From a checkpoint of a small mixture-of-experts model trained on Wikipedia.
Size: 10 layers, width 96, vocabulary 4096, 20.6M parameters.
Experts: 256 experts in each of 8 layers, 32 SwiGLU neurons an expert, 8 picks a token, a shared expert of 64 neurons.
Below are experts of layer 5 (counted from 0) of a mixture-of-experts language model. Rows are named router (the router's row for the expert), down (a neuron's output weights, with its number) and show model dimensions 0-95. Each number is 500 + 50 x the weight over its row's rms, rounded and kept within 0 to 999. Numbers have three digits each.
Before each expert's rows: "comes before" lists some tokens at least twice as common just after its tokens as in all text. This comes from a sample of Wikipedia text that the model never trained on. Tokens count by the router's weight.

# expert 148
comes before: "0", " |", ".", "9", "5", "8"
router:571572488475505502490549477521505380505476535476491588505455515512548441413527487364515507437504590425541524522423477524548445531533514610584567496524468528528560498557499483528477512506502568500548512331441447506472422480512553494484604480467413473550458428470533563463529472521502455472
down0:464505509422548504474527501424511552489520434497551458523558497535509481570508486514484504541393564547480445500488530561488419496455585489577504412499516560481515484486529637604517583431465541510485500459610561451512429412458543539479562476494505579481607458622461455549484475481451442534
down1:391641454449475507498472478476565539497459533434461531534452603500467460514476456430485512547509497631525432389479521447487568573584442472512521441505448443508436543470498501419563543527549523503511446466501590553455383460536435517526491579510525498542552539565519490484536559503563510508

# expert 121
comes before: "0", "9", "8", "5", "7", "4"
router:534574475547507524471421492572503485498476453487519595480474529570517468537482487425428514449491603444555490445504486544619449494551530621502552558470505493534515485471528523519469456493447503498520561391498454463432522495534601487492500406427514482526442371449599481498552410527501452404
down0:529495438455505455599527489492538514462446500487507536432459420459531517455407396546554445550501510547557567537492455451478540557439472545417438510465472600467397508613457501478473469536462581565486450495440554480578489397526555426441459492522495587496530619445510494461505458529484506532
down1:473423548550378450530587545492484540582598489484519514491400549536471573551438604598518517562393548530430561481489555380529514498509486545447486549491529568496554472588451516499532498530510489538479523507493506551544618493489486423490464494579475434531529511511501494414563460488491554525

# expert 181
comes before: " the", " be", " a", " not", " have", " also"
router:485484498494490503452448510511477502502504545522417527497471485589557491446486458425564411466434578443626580511388389489577465607479514533514499542460435504553541527505516375495528478527506488501591563474464489412475503489555621461516499478518491467495535420466537432444574495510426468477
down0:563472518439538504447481543504457523379528482553551441562524516378577467525514483481451576655474450517450523443474502496491575504533513489477497481433490580473507508468486537414458539458466470461416415436569550560481542596491411487447513466539486503564530559511522469571512435611469525537
down1:554568480441522472522509503419619500420515564429465499502439448551515526444539512486499556513439445479462575503477485436409437529483569549405510484575508490530481531537410457589439435545507525521568511538500557558567478533500463518416552535640579484564505450464522571488486555530444568473

# expert 51
comes before: "0", ".", "5", "8", "6", "7"
router:551473494522469548480477509562433427521429491467461543479470533515633510471527370409432451406507587435516546537423479584551459516486476574487524471509468535559476498527475560489477440500495530487463563383438437501426524518443550476517586451438391482442472450492519530473527405524487481455
down0:528514587554466443472543505443534459520519504481537563518468370434504580364474535512484585469505538513480532510527524508494458469486404457526493444510449526474438487480561439535511497554474444589460536437477471565493516516555510407440528493345484500572443514471559494474609474525567608514
down1:518427527439468572393522455496351509557498489526525511499409513418554428452580468545504469519433501574491541511513479463464508475476426498492489524517464540610467512457463510540585429486516450504492481440539463486443487422525512569558630526518472391449532527471567460576613510501500513480

# expert 112
comes before: "0", "9", "8", ",", "7", "–"
router:504535401547493519481473476519411458530405523521449586457459551485542496493467440411478451477456618457468505469461516543593499542497520583549517507449522526508524474477497559514452526547526545461541549360465452459430543497584575516527511486380483497491446390453543503475538389490499465413
down0:423572403463479491497522473463509432497546521461465548551480440486432591523478407541547463507431465461521469472522541398464499509575553487453451542491435573532469589458468564532442467568516434535439456516391502565559466535500508598481596513524618547534511498500484501459458535440499601555
down1:595520545550559516437497595529494454434489518507435532410514449456481463443458470471566422493475484468523552446483529542526468537426537521507489419572519498514415560496565498456467517421448426549427595616575478452563531516595481461480483492559500516425454528514463474453397547542399468480

# expert 241
comes before: "1", "0", ":", "2", "6", "7"
router:534536438524547549523501466500436481450467537421426592507507549496512436438479417429469447526453520428567459520430432540513503536528448586484504529423489495575558549547469526485401459465423478375576560469492423544540464500498513402512479532454493529475467432467567450529535431504517469370
down0:586531462538584524495486491493538424446460535487527524541497560453508345509406483524514489577482457531519521627567455482491540552556537576506514445506550430535392497536476512572439513541482441556589439544501551624506546578536473432454413542500503502517544563463481476564463477540488507500
down1:444503539595419470558410509470515453517477482483548491545483493552453480473526476541516498433546549508430527540492482603504465517488535487469523369596454420523434445454516543506530392548554453466530435513470525596548420496588455409480430452528558514598457476488595517444441525436520510507

# expert 134
comes before: "9", "0", " |", "8", "5", "4"
router:497517464487495532401547474504365446477466479548524563548557562456493521444469514430489479485435573427486554484474454508524516506571471577490537563446474501484527525508510440474410469521562509495570563353469457483453509462529621474488483467435535483479434384408547429473536402507525479447
down0:404544562456491544506459611586487541451460500430471572528520455468430438424559544482464489463584420532501417473560439480520487409484510490464440513488481468481542485541424616553551470562440461511400443546427563559480455558483419446490432569467496496470537509553485520560533454478504445534
down1:425460512573415471502407478454464475579460548530497560519534512577528494490503492531581569456428402537493506632496533472557484463424498475488575541567600564423446434444474491481565555446432539475435454434493564429517523462441527463480478448533482476504525602407540503478510472463508562480

# expert 219
comes before: "1", "2", "3", "4", "5", "6"
router:571472434431456513455450508514426480541468531483513553512440533537480394459486477511491457541514546464514594487509392503587515535537430569497513568452441468549471566462547488448436533463526437441499525463498534507435488377479610458549513444392510446463562483496531571447520405517518411420
down0:472453540350435544509552474405467505569538446563503456453494532446494474466507472570559448539509502502492512525520492501414606461481489553445462444569438532433499515475524520508459613522527464412460481543498518590527516441442526523596399525565548550552549535433468449600509459448505444461
down1:502431489566450500516517480531515459563529535521542458556417630471523602539517497538545464548575473538521417501433434477488524443718521422523510549463517514600534534548535422476546422472476600521548536547458514528521430460459464453504533492521457495504515459494561530486472547492518552509

# expert 3
comes before: " ", " the", " N", " —", " P", " T"
router:486497434578504514502463430561454533542479547507493586539470627467537501539479410416416471424444581462489491413498460531530517554570538481504526637463508456607487599525524482486509523569508541421527511502531419465522480486506530541507512468493468414502517412493535456473571399483503484400
down0:523518560505553441471522591527513553481467547547534394437520503408526546484389557590478521508541493509516571584492463456447457535558566525434594495550509454438514496510445554566460485469433472523477437535513499558518554493546422478441447575633500515462460607534518487468432411488499442487
down1:549403474505587537573445487459488467587481435504510429499447434442517476556489508517535479475500484541475487438618433477481513456499576440596449549542481463563580500560526451509512509455439473490431453560546530452575608498528502529547565540592437480514486441496463519376423570527541496558

# expert 226
comes before: " |", "0", "1", "2", "–", "."
router:546571520534504556495495470559472405453484527469466625469434516521503423503556477381468464490479560426496477522463492533549500527577508595529426576483440564602559502588558475459470464484522515472492574388537533479475419471471499483549567485400413471536516450447503545484459459514497473404
down0:562591462523531421517511518439515475515489476450434514540460532452567483524466438500477411458571529474475508537625460546553494477553578507489430433550459604526526488482546497517461414606567461498415460487522564498378489538480573489504491552486562507509411472421522477635457458475538517510
down1:507480570511586444566473497499570445482492509545483459529523500410522534579466509519528580594473407447502524449485513538497450551519410537519567471527496527472507618444552468416449455585586478436543593529548523483522461453555486568495461530439422427457448470466478575430497566486411536433

# expert 92
comes before: " a", " the", "-", "|", " known", " an"
router:494514485482505468456442421451483400483460548489436476532571520495504477502494507463490416501475489482553545409470485530539466571473429568493570491411475446510589566480506427476441473475474515494652604416525440414523471488551519480484601454433549507438505457415587436423475469466457536496
down0:553479520564435482486563513441545520540603479546498388528457491470470474484524503563469468451601479509509514624484610514369445487423506467534468472580446507530481438553499485483537434557558467440589541529470475457599514552475517502425487460489458495503526467439428541468460558460435605483
down1:514597415455557516585479522518389571473505427521487496543522453484566504501540563498436604602454545569501521426491552551435532511473480479485439570415528425511525556581507458536477470503515479620584553492409451487538448542456463453548460468404551521508531557480459510546494505493471426469

# expert 94
comes before: " The", " He", " In", " It", "==", " This"
router:527518516517515534445419456450538468534507501497437518534556567569535482414522481428495485529539620480541499400408418613493542542514461515513502553486506531525497495531563420426476456505478506476575582405529496428535523450457519502472545533401534457480444441439596511411466453589453531429
down0:385598520575464423556525529527426493488515512546482518479525532569532512512501558494513524454548502399574564459392532552489503521400545536461455535600439508515473515456431472459426513492603453503507515432530456492403497540490556516461578483565477559507565518467423586510454532516537394533
down1:468542455482503499512462454518581511483478494428520471408463466496467452585507500563520552443510547532584374425501425467499428385583438542521496502479520500535429563517504611466438550459477482516478468499450448511461435489416544474486443549566525500505442531460466598380418566503506467435

# expert 177
comes before: " a", " in", " by", " to", " the", " on"
router:510486485518446534491505538467516435491446536515497567456474526479545475533539481461540403448483567488599441496403420601513424545472494541527591562523409508609544523506470524473490431484486476509553575443505473454510453501536624438458613483476498374464513480464493372520537476475453529464
down0:511581478540546468577480457380564540528498479464475491507483468511467516447531462512533443542435541574548515537474421508483466509578548529520508487384409534577563579473496489529478586499390498556475539521453509476522460553449577601445425516474517490518433460436524356585446516489470456479
down1:571498620458544531506461502403512555532398561398420499470531494453460487512458568471444542507434481475492497481535524390474523435496562538492496560455493501438501457495526503492575435555403536532461586526454441534521471532473465519548536600519491496483506537585552623443485534611489529568

# expert 192
comes before: " |", " |\n", "0", "%", ".", ";"
router:545570433537511583511491488501427378510474557537466556491534515429539496461557444485528427467472509368572522514452503556556575508573500598556516509457474568524487466528488490532382510491543533522588559440467447503543440477517615546473529545368460495507507456454499529469526478589527506449
down0:423457514491502564439475502529499468431423475479469532606505505511597529507566510561413606533487572512522542442563500554500534443491531583552515487539431580617485458558432497447507543504421465493489475401589445494456500548433507543428549509493505430492504542570451458545466561562503476597
down1:506525532557423592520458542510534488417458522486496478499532487556621487565536482521514522390544511451461504507501471483454499533478526540479360488517468532534474530485596466502512448524466392497440431418467490561423544568435460527488532574501535357474449420468419462553468489439479515586

# expert 160
comes before: "1", "2", "3", "4", "9", " |"
router:493528484559459533432523523475453489521435573479487532557478541507525485453497498523453481526434568504479543407449436538563488583565509595478460540454470435548484508484501480509479523544477462508528554412457491474485442341537511486505478449323485500556455468442522487506472405501503424348
down0:484471460526526455461418575515425430557441463350543485526508545523514520562478424402530508505536509464486444578498453531448560481414451378531456475533554487500603394594491451474541517543457437398537509468579445492492529487460473470520484410445431514499507478491513466565507490495472541548
down1:454532494527478448424470450585519486518466514506571613531509449510530595533496474401559423450560545459465475545481517479609530500425518435505527564471489538533536597505523444456495422480499545460612578601474394516493426459428474561511488518554425446458451469416558470513497501454479506496

# expert 30
comes before: " the", " a", " his", " their", " her", " its"
router:529502508510517545433446472486514482494434597537424584510473518448544557533453498364460484491513591447606496473458469465574498506546537496536541626414511425543481643530480508503494468530459535480510551501500537440451489456599549508572563494476520489522522509486564515419529459606481481407
down0:498515464551511483460518491473529557557458516517448407496497449462527492515467445472534498469496463519421431516457464479483527557525570372447588502412511544530550521534541487589586562521512531633515462587526561444506542584579480476455490475620502449456445549643476477525452473557509537464
down1:476584537464429534551521477577540577514479366532392448465559448548486447437610455550584605477431485475445502446473476491544457454523554544509541571521476458523578491525506447502519540448440510478550585475489469366445481509531488539440507454482536570522451529453522496429466516432456514512

# expert 186
comes before: "1", "2", "3", "4", "5", " |"
router:537469496454488581429550520539534535463473524483440538556501549588550369410472399515469483472476577503515560456477423526542510500508487539447522564473386403581508521528454499489433489514445453496455574431492565522458487399517546448535537458416488448555485480465529551464543386497468447436
down0:403572533624467502507515516551450476489494489456497507548563564507544649532482527528526480620568397423436467437502449475509485505473522492499548428524506600561498431508537527502557473466485412396519505482561414525490526524437525480549500490564511518404470444479505559534485411504453553461
down1:519454537527558526556472550532476580503495591529528493540524484529506483467519503475468560531411362441505462551472495448493442427396506480540541398423532530528422503511393529609535533556520464496477490488506507405435426481468469496471602404492412531462518561468465498543513428500434585511

# expert 206
comes before: "1", "2", "0", "9", "8", "7"
router:509504437559532480513465453580447392485489454462422548520398545490521400516477470503466484540491565500496505479453416512526484560475463563462483526411413485615499456446524490443516493499477495502503492390509509487480474396533544414535521419399547498460532458444571465466478401604491532411
down0:555447435414541493538442440534549457479578453570483551416479555529543587486503478509459522472531452577411551411422567528429503549504511458518533519550521507477525511489419559457521460455438484495418440614574493434484411449503465469463509404568478536620512473462431533514519520501499474559
down1:410455488450486509471524417538446413554465502437530504546598622559430453591578553569515460506563561413513558488455474507531457509470473555545590490535479499517460572538548568557574496525481530508584513543559491432546530467502537490482419434501460434462438479466507499454439523573584451468

# expert 167
comes before: " the", " be", " a", " his", " her", " him"
router:519494514524530525477475466548451484545502573484400535502502483567510481509466446328542375454497508475568566531445434464589529569491522526507510572393484505534557524475462407486530502505469536490599537431508525420433492429563590480585500493476496475504495478536537441448560475522390487444
down0:465569484530523381549443460523500553391512517437485465472422548548488490469492555498588494479519485485558544589512555531500444503485475525376487435546590541470548516514522445487493537504599481536523580479455512444385471474616442528498501605523499539516529554500414497485564569402474514452
down1:519511502513371517472517548552522495494540468567338449422414509569549420430448503540533521461424517495502469596399482460563559414546412486506566464568460474505543507491472499475517575498528503481561536499581444503456545504547538529504454477470584545525519554546459539491428518507431562431